{
  "hidden_size": 128,
  "n_experts": 192,
  "d_expert": 64,
  "moe_layers": [0, 1, 2, 3, 4, 5, 6, 7, 8, 9],
  "router_score": "softmax",
  "balance_loss": 0.0139,
  "balance_bias": false,
  "router_bias": true,
  "norm_eps": 1e-06,
  "learning_rate": 0.00884,
  "beta1": 0.95,
  "dataset": "wikipedia_en"
}
Below are experts of layer 5 (counted from 0) of a mixture-of-experts language model. Rows are named router (the router's row for the expert), down (a neuron's output weights, with its number) and show model dimensions 0-127. Each number is 500 + 25 x the weight over its row's rms, rounded and kept within 0 to 999. Numbers have three digits each.
After each expert's rows: "comes before" lists some tokens at least twice as common just after its tokens as in all text. This comes from a sample of Wikipedia text that the model never trained on. Tokens count by the router's weight.

# expert 75
router:516472548530495466482542552484506509488551477494499464516528461490515547471524474469481485495508532462520514456478496503476450517486491478480486492463471453518520556518493500461500521534514485502471530474468508508468493499498466499497451516515506481518504472504480476509463483485497491447512483465480495516486580494527512490492485485473507497469478446486499516494511493505492491518486
down0:518487498456479471475501521514482447554500531510497499505472525506472499495463501539469527512513515477539511465522466517484540499482465520544523497542479482468501489548527497485532542511492486506509486506480504519483506534493508502499501480525466491502439482494526535503500508472494486461472456524445456509497521456456512543496476531474517495490500531452491518495525527508501506447494
down1:495460488545489514510520514523496513492467540496501531508512471505531508507494494495485498505496490502453488512549453507514511455522505470510542522481510506499536479487522509491521531510491484501435485526496501507489498480513462488511558451525481498518521488488485563522546501510525516515490500521522513526510570476515499523508533504519448494471486457521520542460529506464489475558473
down2:546541501480521474513518514502510530503542538498513500493494498459489503529456523512469509526490515488507463463450500496466494477490492527486451544468506529510503530452518520566488484493535492490485510510556491466545493540464494480519475469517523501535493465491470501490490531450510486497524513521458494538505509473525504496464504522549517484494488496548488514540528507520512477508503
down3:490475502511446489521479506484524505477499554470505484515504491543485489470501526469488466486525560491471508504540506478486460509540489470516502493492525522453502565497466514498488499533501504472518484472505515499528455489512521451462518541481461457476513502498529491506446506458517511514461453471501475443489519499520495472512516446479506511508512519504494491478496459496477513513497
down4:492490474468501501508465473488491512502498498475497454519524498538544485512514527545527515491489520500501521517486498515526484490506487511570487489526472559539449506432495522484509516522501512474480488560489526496507523488495465520480503523476516532506510468422492526476463471473464486505515541490472492474541481514529522514508495496538524550504511519526507504501484534463484489512484
down5:510465497529504507500501524491483477506501489510476473566479547483494514473500539541457522485465470516566507496487523515512511484503524521484552547493504556524539488476465523457460496486469430472480519485492505496499518481469520497499485479505529492488461457502505496527531494488467541473547519483516482505503489523520526501504493482488519499530518484547498499486468462490526499516470
down6:491508538466515500532429477478555460517525486530507549456500511531471510486507533489494485469480507497490501492499451538496504530463482512502534526519479493501500512475473507487494482494575500516501514509474493515528465465522515491504536498507504459493519529532514491476512500517476542503509480492514486479504514502521478504486469481548467458539488487555484500532467485556472505461496
down7:466494534530524552499524473526484500507553483520496491513517462535475538462504535492523525503455490510492465481467476541516489528495463486486480462513541502508494502509485494441515475493504515489492474521456462478491552515525528483524501473543495490550523470516441499518468509477512528528510519528530522476534473526546506478504511480511489461511489484466488457501520497483494493500493
down8:508488457517509495512493495503498464503537432509530501513465504506490515539486488507497496517509438464508498446481469512546495501551488501480472490494523437542485555512518486531497509522490464524484505526480531520524559502526505447474453499492522489539504489467469488496493478476524534499470533503492474486526531495505496537485503514513513520502488527471465525485518535502534474476516
down9:495491490514525492487510514492498511494508463554534479447508486486525487507511523539517506527486485547479480571492490504472534514497489515463541493500479493501479530541494480486528456487551586516506523518485500478494482495481513476511539443481476498512495476498480429484481528544488497499527520478472527504506480488502526514491527515508530483513524445515487496477491514530474464483504
down10:531474526505470496531522522480546457504507441548508495477489544485481496489479479482501539490476519486483519512529494513482497516491484522483466497491514481457509520480551496512503506479491503510491495503502533524490455485455547503455531505456518496484474514545469486474542479535467446510473520505487472539518503502535530506483505530547486465493528469456498457487540498486483476504503
down11:492498526437513529530507522484511494525492479523507508488508459483477487505540551501508507455527446511474474484473479514478502474550493489458512517514513514480506487528542461505543507482548485502524503480467473480544490499523513478444505523497443513484455502518468488474514534524498509491498537465545507504511456490513518523456518469471508481520503520488525533467478487533487476499489
comes before: " ", " 1", " 2", " 3", " 0", " 4"

# expert 87
router:487430527484525475470557537529486517550506440506494518489522490513512537526546479499423541501493548495484532487516504540455498523490502500495506527472466506523501549458496528481506530543490510487498494467499534452481525515479496485481486518511489500493499500479493493494482473503474495500491492491492483525495529530542506504485487457483517497487498498497544519492455516491506457504460
down0:550509537496497500544501521492490499507472498516428506473503514494472530495508480517533458482530491463501494572483497531515519446478467512506536518483496505480507533469511516520513493497456513534498518488502469515496480516476483502534480478539482495501511443511474465490535495470448482458489529488469482485480485504536528493564512492515526493514518512478475490468532485520467542500489
down1:503446498493458474482490529473503482513501460470509480525512475522515479501482490455502465526500494519512493542473516465491552523486509506539482488452499492474520516537512488507511459451525518517489488509494461461555498485439517474447521505499510447545490486509477509491518463517498537481501503532510527477484518482501471463538515514513521490523494479532499499505483458504524479469447
down2:496480505500472474466477497485499485519464494496536487519507460500484495480460476483518499480512433502534510484517481508464523447528514493513511475511526475472477464452486519536522463494482505521540484504516473545477465423468533506530495556503475497497483529547527533501474519444517504495498480504549482519489528503485487532486462527504490503484468490518534510521495495521464503494486
down3:493526503527534501515482478491497488477507491482521505514530549491504480494523511495477485480511464520529497511520509506445524505477478533488505481460483487484462496523497497462471494518510492485512499509446480522518498532472522516498486460514437522540445493577478489453467525544471490497514508486488562450520481448495507498495499502550490487491468513494489472526509536528498525495539
down4:512474525496530453465492505479513526547527508519454524513438500503453493489477493511547538482452512524502488505468477466481541506470506516489500499556503514495497520474497486488513502486520478519494508532486455471495518478523532429540527488532485501518476479497479511526504486536477487509462497549511461485506499476512445490465503534484473470509498557505502490493498490511518511487539
down5:472490518496471521520477495519481540521519515472555489434532450480501462490478488492502523505513500494501518516496517469481483479469497473457511505471487504497513503537525542532469512504510458492503521485508474525473507482495496467505480479527534460476533558505522475469467532501497463503481509495492493473542509470480519529499471493466506480471552523432473484540497482477512471460512
down6:521467545534470526462470542506502542471521513473527504520484497476528537501516471511537480520479522480485479473469436476472515492514522489507470502450501524501486484524497470455521498502497514497520517518535524525523495519522488444529522523480478516497493495513477522485529485512481506464518531482496516475461484475502554478476552476544495508486494475514519507443478482554486523485500
down7:538460509507472487503466559504486552505488478511498480488471491541497515480488529529517513515514497526537483485482492503477530504522485479532532433487519481431477443505507535541479519514525475549470515562477508518468522515479485491525500498500517508533485542509511484489486541516488511527501532484494500472503508537523519458519498468491492474480546498530493512496541474475491491523489
down8:503522493515495504533463512520494486448503513470501551508473499526488471541526523504487476488481485496510533441516505509457496530494487501527492523457518419503525530494485509515503483480539479474515505533538524493524513495474539567483524508455508481486475486530466485477494526504473519504517555468530459481469471455543511483477475517508488489496521513467481529487507494492524498512484
down9:529558530491514490530489526529532510527486506506522487464547467494545475495493491511494470510445536442531500534452521510535516493496518498527468468548547474525469493504492521504496500447509469554506524475500518474508499519504520497501525508509534514473523498525490502504460503472498489520503500479455514548489497503509478523517459503537446498458506504541493504497505506475516508520539
down10:531512513517498508472456514494530510477489523469493537511542498516482507477420491503500506472508514449516522455519563504526494505491468492504493503490509475529460489500503512520497477533529506495460511524480530526491479547541491526475507471527478511476477504512515489510500486526534510532500502525492498458484445447467470448478512514497496496540499485475469514521475490438473487474477
down11:494519516491535489509539461490463523463506483528528491481494462488491525521453449491490466439524485455517499541453460505516508523488486483487553507559504503500493478457513472496502493482513452495489483466482434502473509484473491510464548532491508501509546497476495494503522517503465545514520499484529544510508503493497531493520529492500506505508502470539508508477520488461494511517456
comes before: " was", "\n", "\"", " |", " were", " is"

# expert 114
router:491465527459549505502523527545503511502503481555538522529535482504498522542545444482517519507478502460544501516535474513484482529482505475505502520467459503513533528482505561495493549501515497534478504475508533474468521516499498504490499516482463524520498509489503485514464507523485499472465510451482509546489495506534469525461520478484515506472527467521529543493498502499473479501456
down0:476516489465513498509476498516467480484498521463526453457495498547549483490516481517487494483562555528486535479509473484497478484504527478471505492484528497508505502505497500534455493522518482488528526548498548521524512522493485532474517489528474503532521544480543517472486469506477506526525515516436492520520482494490539490517468494519544566509508496537468475479484530511520508527492
down1:454522470534497531509469485453527489527472496533501538504481466491460503531494499502532483472532497502511483506461492516487498544477508476482475473480515505468474512496484544487542513529491479463496471490508525575505481520487526487528554483500498544486492560534447490487553485482473498510529528526511465493503509451537489542479503472505516492474494477501512479501488478508488498525477
down2:516488495495531500485473546505503455502495472474465540510510480475483507502480478506478462458450516470483469502515493492521517489500502541505522485518494491475465508500495504486519460513500482487511531510522529513525507518486485490537494496514471469523486509518472495543525471521528518496442496503458526569504496509429486495440525484480467464552488512513451517534516481509519460524464
down3:507483493481511491481491463527504481514462530515516515507459464483463468469559476537500491513490462480533523511568496523530499483493502520514541496501478515500472490493489486507519533503496513539514486488514490473458484535487495484480511534499482480559534507494541490518462483541476500480472515509539509551509479488556475478564482491485525524527481491466470529460510517505519462509501
down4:528477513501492500475530527470484460523463471508496498504527506469483513478509492476523468517494524532496542492478472500538520470470487507498505513488503518540530521506496524467553449480507473488524482496502498455490512472492531499520460469512536490505558546515471535517550544505528508516517523538512455546480545521506491511529504534479462473486518490520485489491555489526509492542491
down5:517554468516486462484511432526496516477528540527514483515524520497501510487520515505472468437501503448522494481453508533482475485530488525470517507520517531489484525491512507511494516552489492454494493506519516482515479492468468489544490494512506504510477452474455519504516465490524460491548482509475489494517480477467478493557514525503510462469500489504497526552480516485470512508544
down6:486538503464491516494551477500475517517527442530513501541520486473459534516464502462494489493487508522548480493519500518472516448509470531482538510468548512536484503484508527520500540512473469502521473452493413492526518512482527510490472490552504527505493502485525509479470462500480507489508521440515480488533510496478515505497504530457474484489478504499479523494533518489507508475495
down7:516459518510481494534507502520472489517480504483499466488482510504527488492511513495512491577498500479474538477458519484478520480475518476448482532526484484479530507505506515521519506496513505482500522516479501519458490481503463536535477490528474483459498522524476497472555490526464468503463457490516523494493544549537514448497484469561451497511490496473499516557469506510473524527497
down8:452504504488504500508548512504422503477527498539516502501494493516507453504477505533466511532456474479510474483475476476510518493498492516535461498518545518481504454501505524513534500454515490491512513538483499507448483472511468532542500486545527498539489498495488464503497515467454498466480481528471506523559471478482494512544505528478504513511510494506466542504487516472530537533478
down9:475509475468504490465488465491569515494500501513496497519467506549499438535520521457499514499488485519481528452510492500507482485562484495540527531514499513548467463534472456458464479543498535482497512502486501506508486501516493519483481477474489520548482527505482564472523529503510523493512511544466502497494507484492519481495489500530503532527497524527549506525522483515508523508454
down10:505517525437563518484482503547523466515488471474530446535546512477488499493495503550507520505475505500470470476498506464523525542529486517502511535484521505476476529554503499524539470490478543512503494545531482510510553486497548501529514484484504491519499496467510522473489520481491497534469452503483535516514523480508516509500552475500495506486490494534514474541500507456481518491506
down11:513511505506511562521506525489515546515514471478476491514520513509536504487555460494527471512492534492455488513498472513518499447498494452473480489507547492507460519559510494513470513436469519473529480493503532454480502462463507484477478475512537487517502525488481479498504528504474496505505530529500511530529484518496518481500508531507466516472562506471523534504488459505534481477469
comes before: " the", " he", " it", " she", " a", " is"

# expert 186
router:507483531500513456488517508557501477541508456539503463509523482534517519491526487472492484545493512481487505485539484522489499529490488476483505524473471476530502512477496529473458545525510485554460519488466515493447490537507482517464509481514491499533436516478519476544453493507474504490513458476458493476509498520500517495496497501500513493482509443471547515484496501524451499533521
down3:500505530527517503507455517506530474559478499542495480522481550502471516460514532478505523497479445493482468535493521491523468512527488545469480472501515479513499538489471506526502484517485530494507497530469530526501519547535483527513466525461505491546493497505514442500522499490457454561519530500537520491521466506522532481495465529503478510496483469482478495534500487508505475487534
down4:487491490489487505534509504508499459516490498522492477541500507569479520508500552467443520515483517487554480525484533456531501485500494481529462493458509513495482469481498481475521521506495485545535476475522514514479534492484525507467531462503517485486503498492494501530466535514496489467549478473474575488508489490450510515545518528498537513516504515515510556480515532497467525511497
down5:525515482473503494502537523524463474547541471492512489513529488500468509452537524498524476480494498529482526462466475518510520555502493489524471475502544471479509444517495487504466517537472432480440480490502515510506528486489480489493490463503490542520474492513510491518518531464533499525490485432486521488500501511459532498504484517519473503518454514539497505501531470521522529498488
down6:459500530482535515467472507499554490461471542469514509476515485483514487485539491507518509524524481539475539545507517488506535475515497497493515499569483533507456470500532496500490540549506498518480527503495507471507495503521487521447487562510495498524470478489517568517524518512496498486484520481488486547516467478524486533463482494517492485494545479498447516474503533488473495515487
down7:475475465483473529541483488490491503473458480525543509521497497504517487504474488543495473492476465494529499546478523535507489510525524484522520507482472548500440494496501479503466525493522512535493537490553478480482464514487524497545427508474492488527502513527511515501495494468478513437518470527451485489448463496497515506479554504499488510494494507544521548502521499492503500519483
down8:470528530490483491486490469525479441476534476510518556529503528496501479516519510483476485516488501505489507490476525524467464470522495503471514496516454504513471500482455514441468497494511468511505511498489455511494493516506441520536517543495513504530483509496472478491517478431479508491483457479466497519475536514472500497524451528453471477512532498492500479500514502501492563551481
down9:488499501499528471463469464524501535535521485483513529543518537497472477477493518516529550466479511490504500469515522503472493485503469466495482511553526493490452433535478495466506528448505514542523480471507496494472463479496487488474509520566503521485503514485515536558546522483476498482506499513530519477479482506488454477476474475485507506481482490512477513527543511496503526514531
down10:499496487482527494512542506477503484500496521502517477480491518524517472559489482534518460539496476485515491464511503481506507491489492526507510462503486473471508478542499537524495477489499489473501515506494493546445531501474522543486503508476463474505520478474509484478476478504506447454520525472486473533464507496552505523495545507456573519483506543504528491511494526506482568509445
down11:529525531507477489509503494504469517481476486523441539521483507517488438524495522503480499472485500463529519501537500501532469488530485486508495539526454497497436508508509497508516488512489531481474450477512445491501493482488497540491512469532494518548509505534499540500494486498491519507482515514458545491516507510472454465469523497519487519489531475584508500494538542472486506502529
down12:462534509461505468487487484459486524560492490520489512512514464477496518523494501519509510486524514473501484456491511499497487530499530528478460503478565487469558494496523477490525501501528485521513526510528481482446502521482541505512509493517494553500496490502506468531516467475485544537521502515526465495482494464545437511478491485472556474457501498469497506473480450505498468509503
down13:521546550515474497489497509462526507491539494493509501526453512572500561512489507495492494464491551486486499484504509490509496487490486540472517474474483516473490560454467466541490521468514546470525528503500520531509479519519510487501456489521533503485480513494462510521520488524509519526432495513476501486518528506482542487560495519481480486535503516536499503498471481524500503488476
down14:451459482522463480498459520516513509493484513453489543517484470507556478480503501508533475525498472493487517502522487509472511532540494497511546485549456483490507476513520480514494494499518554505497481514503507502515510516509476512488540478522521472541468512530483506499494475521477476479530472506470533437520507461512497480466542525476512522515449508462495499503444524557510521479509
comes before: " the", " 19", " 18", " a", " his", " 2021"

# expert 183
router:482456542521484473481512520532507563528512480540520468492496505538538517525504471493506520498474544501521527504524492533473492517498512506483542523479500500495534495462499492480504544546505513491460521469485495470489515520503484512457506505478493527516464518483508503503466487520510482485465486514467457493505577507509442517460496480447505473479556499488547501509466512475490516510496
down0:459487494511472501497476500516480473548486479502506519485473472536478516468493503520564520502477485489491524520522503490524482519462502499503501488499549449487519508484466519493475490511491471513473471482460497518476497485475555422484495489503479498500507510499522440491492479499467508474526456495504487487444569498518470430542487520473477488515488496447490493500490511488508469494484
down1:481528506517522496475501474517503514491550551485510521509449548527560500466490538506502455506486502506508492481509527494502494515506519524491449495496480462526491503483503432480475500501495522455499514539466420526522477473506494476491461465487469496517503525514512519517497494511460494528486461476477470511455460463480482517502484506499519493470514475551487501514530464485494468509500
down2:537516483516458523487480557514506526503468512515464463524505461501516538536464515522534488499526560488491481497539544488455513483447490534488542481527498512520506505521490492478506464539516488510522500462501455491509518503500510528464509509492504480512486520469494491505517516497530506519509505517438526512469531539519450501527493514473511478543527552474516513504513529518488506453520
down3:490515504469463482518485496502506510526480452473472511481519483481488509499507511493503495485501554533468513514514495471537498525518514547535514507456535478516487513503510534489455512497540517496433501476510480486544543508522497476441466501474501533552536476489531504490508492526527512525504489488481500520475509524479485485494527536554487479459467474504469498451504502521488453550476
down4:471504493519540482483497537497524530510505540530500530486499456522459494471529531549496501524478534514516502498513499494525486485537513493492511452546506493531487481506543453514513465544476526552474508467509478484482477509467501495538492542475490544522486502516471518508454491445467546484523491519489492533512503499489523463461502465547488507515506523489515541478481464510492467487486
down5:510452489520527494477486507492508509509468527490534481501478509510466488464476503524517483472475471483477513482487504499519500538490474513489489476489554529465504465489441474471558494491525505484518453552502503504497495513462524462499480496487511519493490553440501470528509514491498505511465544535517428493514500521501469555447502499474519508514482502464507508505500482458531522487531
down6:496532485497517542527498500535496519490472518536540500540490509507504512473498529536469495500506508510499487463483471475529491466489463536514477482515519517518466478507421485455502508518529534527476511520524479531451511496490497491494478517524507542536532566483531508522473477492471500496512529544471464493512485488458496519555510496518530547517515476479540521493490478491539510514506
down7:532552487484463493528545480488515464521517474490526456496505524508494510506515495515491503458480507523484516458475527473489458500511480509500473502474427530504481490471470449479465515472541514503470503516505508490489466485480482528489463489505508516508509474474512549502497514464482517514550499478466494504467470505475509486509501542502531526542468551549501499499474544548517467500504
down8:503544517499470529524502446525541523519509512538485474501485485488513499519536455511533439481505544505514519503494514515481509467524526521499515520475500540496511520507478472468470488489443527439469528483504496524507529545488500474520493485462499484484474574505486537515523464446492502509479500488483482514523516504471508491513520539534475466496483535505494495518472501497492494454535
down9:523495533476525510474480538495521487516454452489490484479493485514502470552532460450494502490503510474493512529514508488458505516502528516512472504462474485486545505529524506469501452469499495497512507551493541483491485507534507507502525517478512464465474556531486500489482503499487487505480509557511509490465538452507501507494514476543500476523438504498511523501490445512519562474476
down10:495489507526534440447479502512492550563484480530498528485483533498490506497514468507503471500481462513473517527497463504481529492451479543470491511502513507464523434462477485466494519476500481481494559525484495509551495503502485493448502480517510505466544523486498501489505526494516456531481477503497458475508501512531510481500480481457511535532501506512464506480515492466474483470473
down11:485479514552443519502481484522524493512502514501508534487489477505488505478517536476539465521495483542511465521451494435519432524504494495543472524534474527480493500539473490481527530529481521498502508451526509525487453474486520555522505528515509510527488536519492531519502491481476513523511478496504462511559518504480498514530491506502519467521518493516507496503480465538479470500457
comes before: "\n", "M", "The", "S", "s", "A"

# expert 171
router:507494536515514463491537536513490474487469473508519469537528517488504524504516468505475527522508509447505496499555500534468462510474514415495515486469499524509505492480505540486459497514534493512470542487509551501478456493499495524494483532457486488553456507475492480487481454513477487469479479497498482525481551522553491521493456494483509473475481494476504512501500513507493495533466
down0:527493465476494497497493488520497470525517511496533441481522470500483521561524533546515487484535514532523538509511483460457461514451468466479478504511487463484506495494473515471538507514495540540469497485524527495493488522453504489471461482503533506496526497497491490476466513487510503512523463481538511453515497502499528527487505474443454489509479551515511512476484472493519454475507
down1:463532514493482520512513524462515470527466514468436517490490520451498544542514503481459474493467504570512495473470493496509499455469490521485470495501483514495496516481487507465524519531527464525542495495467476510476461500509517517474491516516480475481499505535537506453547483533455486524513499519487499497506482498522468476511476522453515442525488487525487478497486537533501481529498
down2:555480469518469508492546485500511488480533527467514508491483480491534527462475552485475453491477505511494481492519477516513480529510491503521474479509465453496531478502468458514499508527517521497512478532487453539478541492519500495483491525495484480477478476540498476506464496474512533488514504529468508491487555476463541486479504508505456532505503509511540543511559449543488486473502
down3:457470525520494506525485457521522474512529490497491515487500473496510487478517500512494524535466473530526494510476539519510539495503507564478461528479494541453545559504484489511489522536479530517537521531489511501502512522552473502522488477486511480519440513509517550475492521487535508481516463505477486456502485525496529462531467495486508497478503487514511492461454475523468504471542
down4:520503518462506529563497468480502531482509494512488527459485445537470465495499514505482491495509513475477488548484507516510487502486551482471501513525539512523507494472491484441514493513535510509518502456488481504447508478499531505492486540501572487512513507479501491499541443512477470534457530492490463530516476505508459439513472510529526479511492519512487475487488505514478469491472
down5:518470496484552477492478523502509511517517505465481505491477500511490474473513509486500531489544504465469518503532534504482469506465492510534532478483538446431463496506505464499496473493516515537542470511517497496488494487464495550496486517534484496528500498511508475530490469501455476463490491479523464457537528492484498553520515520521524537508518477479540469479492445502507518561496
down6:488513529492502517470473489530514471486494506520500472449492532514489533526488478517520493476492563506547503496465499496496479525490502502484463512446501487490487493517544481504519529534476493530491488511491497476543472511477528494517474453562416484474460475501483494574483483530480503484506466499489495505515462480485491467440490499461512539489506499465498511494506508492517472519512
down7:485486486547493489459538452470461520524450484480514448486476516509459506528495499513476502483495505448496490480487513496505512500495474480559503526501462495464499490530526482454506514530487526516492492497496492512482499488465508486452474503511491475530506521506503548510489482490462452488494444537522533470508542521481533491506523467466495546546487512462496534482483471478497487522461
down8:522486512492553503523511495473511459489501502512482535520492511498519530500471501483447482526506474468540527430537496473502534510506451519529508473489488526469489511524530509529468499487441478489496494477489488534482440462517517518495450502455487491493526473476539516525487510514544513511489504506488493485474517480468476533524474550474522528513531482511491462503467481455495504473503
down9:496554509553516489499531529462534479489518493506493468500540506492505507545543502520544504475461470513559519522525510517494480542517509503509509496528451490527470501523529466510480546501498466473479492493496495471467450477495470493488518487505496495517488492505503492479497521475486506551516471501510498477463445490507487437481485499512478467492522540462462526535504542488534523508526
down10:494504488460486569518477531479536474487494514499497498521508473501492481495506480468540520453492530469511537497459459487539516501539516481491485480514527529482483530441470506479484532537488477494496509528458522473483468446512499472496514543507497501514520527513504488497521508505491480530519492502533492470521552445515495491497435524524503496534540494539512499545516540501500482497526
down11:471494462514512529527513487498506470437457480489439520504538521521492512484485558509521522507486525514485498497459506547500505478501505525537541482545486472511444505485463455502530483491477490502517491537496467488522479517464510466487478562490520499499503495510488546520491479517454498506462527500469526511515542467505514476482482477509471516510528547493487500498482504485522465517463
comes before: "\n", " ", " App", " P", " V", " G"

# expert 105
router:471483565518506488455516552532507496505526485501487493533505501536553545520533501502488496518503499482527510505560478507490487528495528470496516496497445488528495549461506534442478540527535477478478517484447508470497503505506494505480499499479480534506494484481524493541472467499492498479490490472507504507499507512555470489450467450502509479476522462490495504510482507491442510510486
down0:449471513520540496474522518514474480516492500467494500533506522492458470479495552488459505494487486459498496509468500475495533473486515498520493459466471544507514518497451507474502489498505511487529520493534490474444543470483519496546485536477505501508536476570502510490530478486491498481472527508522486481458522536527489548523535472518506493508435493503519477480481494450498497481508
down1:473471492510521508479495519508501474499520481478461493523512500500518547475507514519516506522474500550491503530513531476472468515459466489496533457469483515497514497479514470472539499472537518462520505521478535528517465496455517516495495551500480525505517482483523574506525522504492493531489491518546495538490502507490494514540528488502464484503461533525523475459516429477490486559489
down2:518441495463476503557520503478534515467458458516468510494491507531450490535482491489491506541496529519490514507525517519508504538466498513516504492507480451479490448487541534506458550499475524536480509490515514476497492547558483479507512456484517484513495457536503500464478519519468474511487543524491513480487524511491511512460463532473525534522517520500505507523507497498504480478468
down3:456518503506481493528503496478515553485536497526484480532489520495524483454466501535466460505520533512431512518514477514463501520482544496481512472563505523508529444502473554496528511446448530488480501449487480495486519470542512524492550511521496483513502483509536463515499501494516508479524478475479514494496504518480498497513531503511492483458513488526477464489513508507484453505484
down4:516528506520469503476443513525525489498507471494507518521501489539523457494498510519476509496477524491478499457493484494489503496522521489481468479474525482447498541526503505463442515505480516461536467503504500462497520523499503518489493517497532449471492487480439489496469507504526523509504475525515503456512509485497526500472476483445537505451474492549494531466506461529564546481501
down5:554529474492505476488489495452546514470496510480535509481472509525526509507490494501465504506524479504501509549471505516545486488501535478492503480519525522504492463464492522491488508529462507473495509458464460470556446489510503533505501505482509462466536484508527463514457486505539490469519474549468478494526485470528508506462544547481482520445509483547495498512511491481486500495480
down6:494448522488481493502462524534477519528483474504554485543514499496484486479487542511510490495489455519485470450508473500534485492471478490492496476466479548493496467552455527480504452534530519529525460532511514494478509501487517519538470506472478504504505508528502534506490516477481484496506464528520510503500481479461441491466487493479484454472481485585504514492502495501480483488520
down7:495522488494500503470520512499510485459518495472491517487501504490508447533500558482529530484488486497539521522447507500503469486528478510504488463531486508523434509470483526516527509488478511481549439498545460475498503522502466496484522472498495507492487460471501516440470457500474511511472562495486545498503528461493485453471477500491536514508522524520488510498478542529469506483494
down8:497528505517460488466469495525505515563479490447512494454560512495517499482488523520477463491495495489520470479475496493493509524481517474493473529517482468496471447519501510485485477500497494528483473476495459484516496486519504535502481495463507476450515416468488483483507513515496479497534466484503530518501436486437511487486511527491485483493468469484494520537527491492493447469510
down9:508520461515488503487477508484518453504511576477520538492528470485483510455501475480493479541520469512531475518487537537504500521498511553451502503514502520498475544522481488518507505473507520490498474516508456480510529472473551498529444492531519491497522528510510520503507479524472431480530491471504504481487504477495492531488462531505500472505503541519501528526490530493541559496481
down10:532461504537494538515490467521486478464488493479517501544503557487539502478514499455500483485521445524506518468548552456496524481500476494484560536468500504549492494504483509493546498495526481516517480479497539507523516532501528471515453511541518483515465504473522522531508479521497515514493515489548498525521508477481461478537525507520489509534476495495480480477532504464498533496471
down11:453509486500486505475530497483465507550485515478530510536517470486498478487525541470505486538522498554522490523479469470503501505501482500498480476500472511491498495563525501496479533497515518507519540499520567497485540468467480490465465474533544465569516493497508523492475517505524479517480511522496489543530484514479497517516496484477517504565490516513533489498495489469565489528509
comes before: "\n", " ", " \"", " 19", " 1", " E"

# expert 173
router:457484512509538514450515497510470524526500463536508469475502480530500472527524488437515492522504508497484494501528454502488501531518515506480575523505477497521530499460488545501475497511499466483489533512489506461463485505503508535512501531511491522497487522500542482496468521522550499476492510469474467513481532511517488488514485495502544449476523434502528513536477541534500471527478
down0:477508478473492492487525507486499525446469469531440494507511484515510468546515518464501491473489525469483472497513542505497502521551492511486525491515476503508515499498454451539480482498463512514537545496503548480538501502480510514494501495521503471470531492452466514483513531496499477487525494532507532488509475503482534522548515498519505495520512469461517467476418513494473558511500
down1:528501514500507511514505462521477533465516472491484518458494504519481473510533475497500495500518497510438487500546510513514516511531442502448452502494481478493460470500492489487501483469518480463520481442462465543516481485518516520505459479527515514519496480430499469530476525490476507492478526484499496503475457481565514506530484479554538513494470489503532516462504497471485502503508
down2:450462490515494513511497500521509514491517510499506497478533481458519490530479481492489488506544501481529523470476501469482489506497461521533497521455492518509496458544508499455532473486481488496510472550480462521478448535517471517506515545480493535513517480515482481482461490542508460502511495523493514487450521473465528525504498465468434514509519538426481513512484507534494505479516
down3:463506501488506476532509482564512531525533530525532462511502506538487509493507548511521493562513532502505497523509560491488487490537539491524511517489499514460502536493495477480511507492500486528503481441516517542513453520511497540486510492486485498501524524479502521465538467520473581494508506475478525493496462508504496468502450520517518474502532512471507459509510477485516472462523
down4:496460498505466501494492529493475473465535503480482554510470565509517506472510485502496527516516510477471463564476554505515530494506520496464523477470520506506495477476513499515474486531496510505472511508467494542485450529485515512514526479517476506502495552551513490482483471489513529537489505517497515529521524530529492471483542538491472474492512516527465481485525487469426495522471
down5:476516500473459555492485510509538529506492488508498472497432528478531525543499508488532481481516516492487541525499474531484525530500503496451517480493468548486479515498507472507488510482470530480481502516537497466497468504486509517477517483544521455483511515515503522459506512540460453555484447484501498527532503496532510502473532500475510487530494518457443480531512536494486512494477
down6:523466498533529505526487476487489485523484494443494473451516497475559528491529463484523467492468480499510491527539501527547495499504495490522540493500512470524547494500509491512474451461492485497528511533502539495541532496497551480467526492498516482534527505479495492475535530492521513493530509533576504507531477499478512479500500465533502522531461475528516514493497547516501536530502
down7:504515468495470534501521465476499526556470500539503493514467506486499513495522507458519459504513530533509452547505528476484511503486498501514491502465464531572487510452523513449469510495507503478499459466512500509524528508505490478501495499535528547469475535539454521498496517510466471494519521479535516470546533494494464525496514493528477487502511494505475516478504547495459472480469
down8:512541516532502527526472495516536479499497557453516507453520488439566470539507495492495523466480501487496569510492550494497477512481476490483480487544497482524492471531471512482516528507491530503457529504538500532496536488469468495488479435496488449492505477470496528488524507509498497516498482439497509494517492507495514511524520520458497516515494474523476493518466484498487496469496
down9:482513472531474551558530489520540497500521466524518443486536485510494483456504524546513456524451503508540457513462508487509492511517484473473512478534503488520506498533458508475434520519475472529503490516458516516494474497510512484490484531490501510496492524501455466500471487483479519494522521482499511517475534554529527476496534514518494541522500487550510510504492482460481513508482
down10:498485562503495485507501505521463493500535518524523497477463541490494450487489467501493475477520465476500482466501512467501524496501505522522479491482539548505482508552512517515471510502537469538510528449487478517516457500493507529474530529495524508499457524528491528471458484487558504488496527502479517489521502462521473549487489520472538478444478510468518506462511480492557512496485
down11:518531461496492437506512467496503492488505520501439493442466524497451479496509500487499486518506499500500521487544497485515477513542467547491494496558478540487495500477462521538480492481451497479544496488491463505480497490489498466539492483468534472463490519526523535519470485504486496501438470475508488504480512465546487527524485496515486541497454485499498486500517555488507490470508
comes before: " of", "s", ",", ".", " in", " later"